Below are experts of layer 3 (counted from 0) of a mixture-of-experts language model. Rows are named router (the router's row for the expert) and show model dimensions 128-191. Each number is 128 + 32 x the weight over its row's rms, rounded and kept within 0 to 255.
After each expert's rows: "comes before" lists some tokens at least twice as common just after its tokens as in all text. This comes from a sample of Wikipedia text that the model never trained on. Tokens count by the router's weight.

# expert 15
router [114 179 129 115 162  87  75 181 127 195 142  72 155 192 119 114 127 120 156 146 155 111 161 138 126 157 128  88 135  84 161 143 105  88 151 123 145 169 196  91 105 164 147 180 123 142  88 133 146 109  86 149 139 130 106  79 158  99 153 132  87 160  83 121]
comes before: " of", ".", " in", ",", " was", "s"

# expert 36
router [ 86 155 172  67 181 118 122 139 145 207 110 115 123 147  93 123 103 130 134  88 104 171 125 166 150 136 109 112 168 100 120 153 123 147 121 111 105 175 111 135 154 149 169 116 163 123 116 100 120 134 125  91  78 148  99 103 138 113 115 129 117 123  42  69]
comes before: " and", " the", " which", " but", " he", " with"

# expert 13
router [116 153 107 139 137 180 162 118 139 124 108 124 130 109  52 123  88 106 114 154  35 138  80 144 117 139 140 103 122  54 163 125  87 102 118 103 178 113 138 183 118 197 153 199  95 143 169 152 106 118 103 144 141  99 136  86 134 108  96 148 136 176 170 114]
comes before: " |", " \"", " also", " MF", " DF", " FW"

# expert 59
router [ 80 135 116  84 130 110 105 126 139 117 140 110  85 194 102 141 134  99 148 107 187 117  79  75 148  86 147 123 149 124 103 106  92 167  88 105 137 168 164  87 119 175 125 144 118 141 114 113 104 229 111 105 131  97 103 111  54 135 105 118  98 154 145 133]
comes before: "\n", " The", " It", "5", "0", "7"

# expert 7
router [128 162 120 124 154 126 135 134 131 139 164  68 170  89 138  95  25  88 137 117 129 153 113 140 115 108 142 140 113 117 109 208 130 203  47 113 110  95 122 177 171 110 145 123 146  78 100  89 192 125 104  94 125 141 142 110 143 120  93 149 122 163 111  91]
comes before: " as", "7", "1", "5", "9", "2"

# expert 40
router [118 118 134 149 173  90 141 119 132 179 111 145 130 148  94  97 218 133 115  90  66 145 126 112 136 122 129 101 137 115  92 109  77 204 101 117  85 135 131 203  63 120 158 165 139 120 110 157 166 169  95 113 119 175 103 102 121 113 112 126 119 167  64  97]
comes before: "|", "\n", "-", " been", "American", " -"

# expert 60
router [113 143 178  64 157 153 125 173 168 170  78 107 143 147  98 134 131 143 150 119 117 156 136 156 174 101 118 110 130  77 131 152  64 165  88 134 108 151  87 153 115 169  80 132 155 169 121 133 212 146  97 118 101 137  75  62 109 105  91 133 126 137  77 119]
comes before: "\n", "==", "The", "|", "-", "==="

# expert 50
router [113  71  97 108 135 119 161 168 142 177 111  99 150 158 148 124 130 172 122 107  85 173  97 124 123 144 120 116 156 135 112 151  75 104 134 137  94 141  83 136 149 130 115 152 109 167 121 191 124 121  71 201 133  93 123 157  94 138 114 156 101 116 114 113]
comes before: ":", " of", "ure", " to", "ury", " zone"

# expert 17
router [ 97 103 109  97 121 122  84 181 135 149  68 119 141 131 121 136 182 163 135 187 117 129 174 103 173  97 137 140 138 111 111 148 114 179 123 156 134 139 149 141 119 175 162 187  78  84 105 163 142 113 110  85  83 152 110 129 155 124 131 112 131 206 150 116]
comes before: " a", " an", " also", " the", " known", " was"

# expert 51
router [137  88 163 125  94 111  52 145  88 189 136 144 109  89  97 108 130  94 157  98 156 210 122 134 131 146 119 141 113 101 124 167  92  67 100 146 141 109  51 212 129 127 133 149 126 116 138 145 155 109  92 176 128 101 132 148 133 119 137 117 129  67 107 121]
comes before: ":", "ed", "ing", "s", " information", " of"

# expert 37
router [102 138  97 129 184 151 119 103 195 139 125 103 166  94 154  56 112 129  67  89  76 144 113 147 115 130 138 129 131 143 113 174  85  88 108 116 116 150 103 204 107 167 119 144 132  96 174 172 152 124 152 117 144 189  79 174 113 130 103 161 129 162 125  94]
comes before: " of", ",", " and", "'s", "ry", "ta"

# expert 11
router [100 127 152 116 129 121 136 148 140 131 133 156 117 111 130 122 126 141 103  88 124 185  90  36 159 169 110 127 187  84  93 144 113 160 138 150 105 141 143  86 145 163 130 172 136 109 120  83 120 205 124 158 123 129 129  56 115 121 163 107 113 197 161 114]
comes before: " the", " a", " his", " their", " 18", " an"

# expert 32
router [ 56 144 126  93 161 121  97 123  89 177 152 120 129 134 114 108 186 141 152 178  68 189 125 112 141 140  99 176 135 135 113 167  77 126 101 139 186 113 158  83 106 123 144 133 135 114 119 110 100 140 117 105  68 172 146 132 119 164 170 110 145 169 124 123]
comes before: " States", " of", " the", ",", " Kingdom", " ("

# expert 56
router [124  99 160 158 173 110  85 131 112 175  74 127  85 122  88  61 161 121 135  65  85 122  97 106 144 113 118 139 197  81  93  94 111 127 124 117 104 137 136 199 143 169 164 140 157  69  98 130 112 198 109 173 136 144 126 136  77 176 126 130 124 166 138 118]
comes before: " |", "\n", " a", " (", " well", " is"

# expert 29
router [123  91 146 117  90 114  58 134 220  87  81 122 134 143 106  78 163 141  92  62  89 111 117  93 134  98 137 136 138  69 111 163  99 121 111  94 134 118 139  87 128 188 227 140 115 120 155 113 127 131  83 159 119 150 142 147 131  98  89 160 130 155 144 127]
comes before: " |", ")", ".", "%", ";", " ("

# expert 14
router [105 122 126 166 120 104 148 162 143 119  75 154 122  74  97  27 127 146 109  84 105 149  68 103 166  86 134 105 172 117 140 139 156  95 113 156 141 136 115  68 103 176 196 186 116  83 153 140 107 123 121  95 127 154 136  89  99 155 112 134 132 169  99 148]
comes before: ",", ".", " and", " of", " to", "ack"

# expert 1
router [140 137 219 151 154 182 129 179 166 142 128 122  79 132  93  50 140  97  97 148 164 191 169 141 208 132  99 147 113 137  91 138  40 115 110 155 154 159 146 144  77 133 167 170  96  95 138 165 118 214 149 128 118 156  57  81 122 132 119  71 114 125  96 140]
comes before: "\n", " ", " 1", " 0", " 3", " 2"

# expert 23
router [ 74 152  81 154 144 140  90 190 153 160 113 102 165 120 121  93 148 115  97 124 141 192 114 148 153 129 128 107 162  95 140 122 118 152 137 110  79 133 142 166  94  87 123 169 110 129 143 118  84 153  97  52 150 115 111  75 100 115 125 126 111 156  78  99]
comes before: " by", " in", " to", " on", " as", " that"

# expert 18
router [118  78 152 153 179 119 156 130 132 169 117 119 127 139  83 108 219 203 122  85  68 151 120 131 136 117 126  90 119 125 112 121  95 191 100 113  99 151  54 190  68 134 161 159 171 120 123 164 167 162 104 118 112 182  97 100 116 120 106 147 121 145  60  99]
comes before: "\n", "-", "|", " The", " He", " In"

# expert 48
router [109 114 124 184 183  56 114 149  93 130 109 178 125 125 176 128 165 101 143 144  72 167 110 146 118 132  84 105 192  77 100 100 115 138 118 127  96 162  86  82 186 148 193 182 138 149  76 127 133 177 118 135 134 100 158 127 118  92 107 174 151 201 124 100]
comes before: " he", " was", " is", " the", " they", " it"

# expert 35
router [118 130 174 152 150 159 127  80 110 167 134  87 178 117  68 104 168 201 116 103 127 151 112 143 144 187 167  99 106 142  89 132 104 136 113 111 125 159 106 136 107 107 125 160 139 119 121 127 174 136 113 126 111 213 154 135 117 116 122 135 136 123  84 118]
comes before: "-", "|", "\n", "=", "==", "==="

# expert 42
router [123 118 157 137 152 104 117 154 107 115 154 135 132 111 154 149 203 104 105 156 122 131  59 110 120 104 114 140 121 130 120 128 156  75 110  93 156 123 156 171 112 114 143  89 143 111 102 114 189 186 112  75 172 215 135 124  89 124 200 125  74 127  49 116]
comes before: ",", "a", "ment", " of", " and", "an"

# expert 10
router [137 117 104 151 147 124 159 109 114 132 133  77 157 130  61  51 185  90 114  63 138 100 110 142 103 103  92 114 175  78 108 103 113 158 107 121 181 153  76 101  47 109  80 166 137 126 170 141 148 144  91 107 121 185 116  87  90 104 123 133 131 123  97  92]
comes before: " |", "?", "@", "a", "...", "ille"

# expert 25
router [119 131 141 138 149 146  94 147 139 125  95  39  76 136 111 157  71 111 133  93 106 113 112 139 189  30  53 125 120  40  98 149 134 181 100 136 177 142  61 138 128 121  93 183  93 201 133 129 124 139 101 195 128 143 153 121 121 124 109 135 121 125 121  63]
comes before: " the", " List", " S", " Born", "up", "year"

# expert 55
router [141 148 128 149 166  79 125 108 109 156 137 137  93 150  99 124 154 104 189  78  84 187 117  70 195 124 107 106 155 124 118 130 119 147  96 116 118 123 108 143 135 133 152 193 190  98 118 139 112 126 149  79 112 185 138 106  70 112 167 160  97 164  79 111]
comes before: " the", " a", " his", " an", " its", " her"

# expert 58
router [ 88 114 104 111 189 109 154 115 141 137 118 112 168 165 102  65 164 135 162 146 134 161 123  76 173 196 111 112 162  99 166 123  96 111 115 167 109 155 171 118 178 133 138 143 113  95 160 138 156 143 143 129  84 154 121  60 132 142 128 117  90 132 110 134]
comes before: "′", "″", "°", ".", ":", ")"

# expert 45
router [110 126 168 135 168 104 136 205 105 133 138 116 129 166  94 119 150 151 198  76 123 150 158 139 111 176  87 115 112  86  79  92 129 100 155 106 154 184 180 130  95 185  63 147 136 124 106  76 168 135 102  96  89 117 125  81 138 127 124 140 129 131  64 147]
comes before: ".", ",", " of", " and", " in", " were"

# expert 30
router [ 86 116 175 101 129 206 112 111 113 115 117 122 120 164  99 138 127 156 139  85 142 120 131 154 173 127 176 203 119 107 117 134 112 150 140  57 125 163 148 172  91 138 115 162 124 134 102  78 108 136 112 113 114 184 130  84  94 107 102 184 133 226 160 146]
comes before: " be", " the", " a", " have", " make", " get"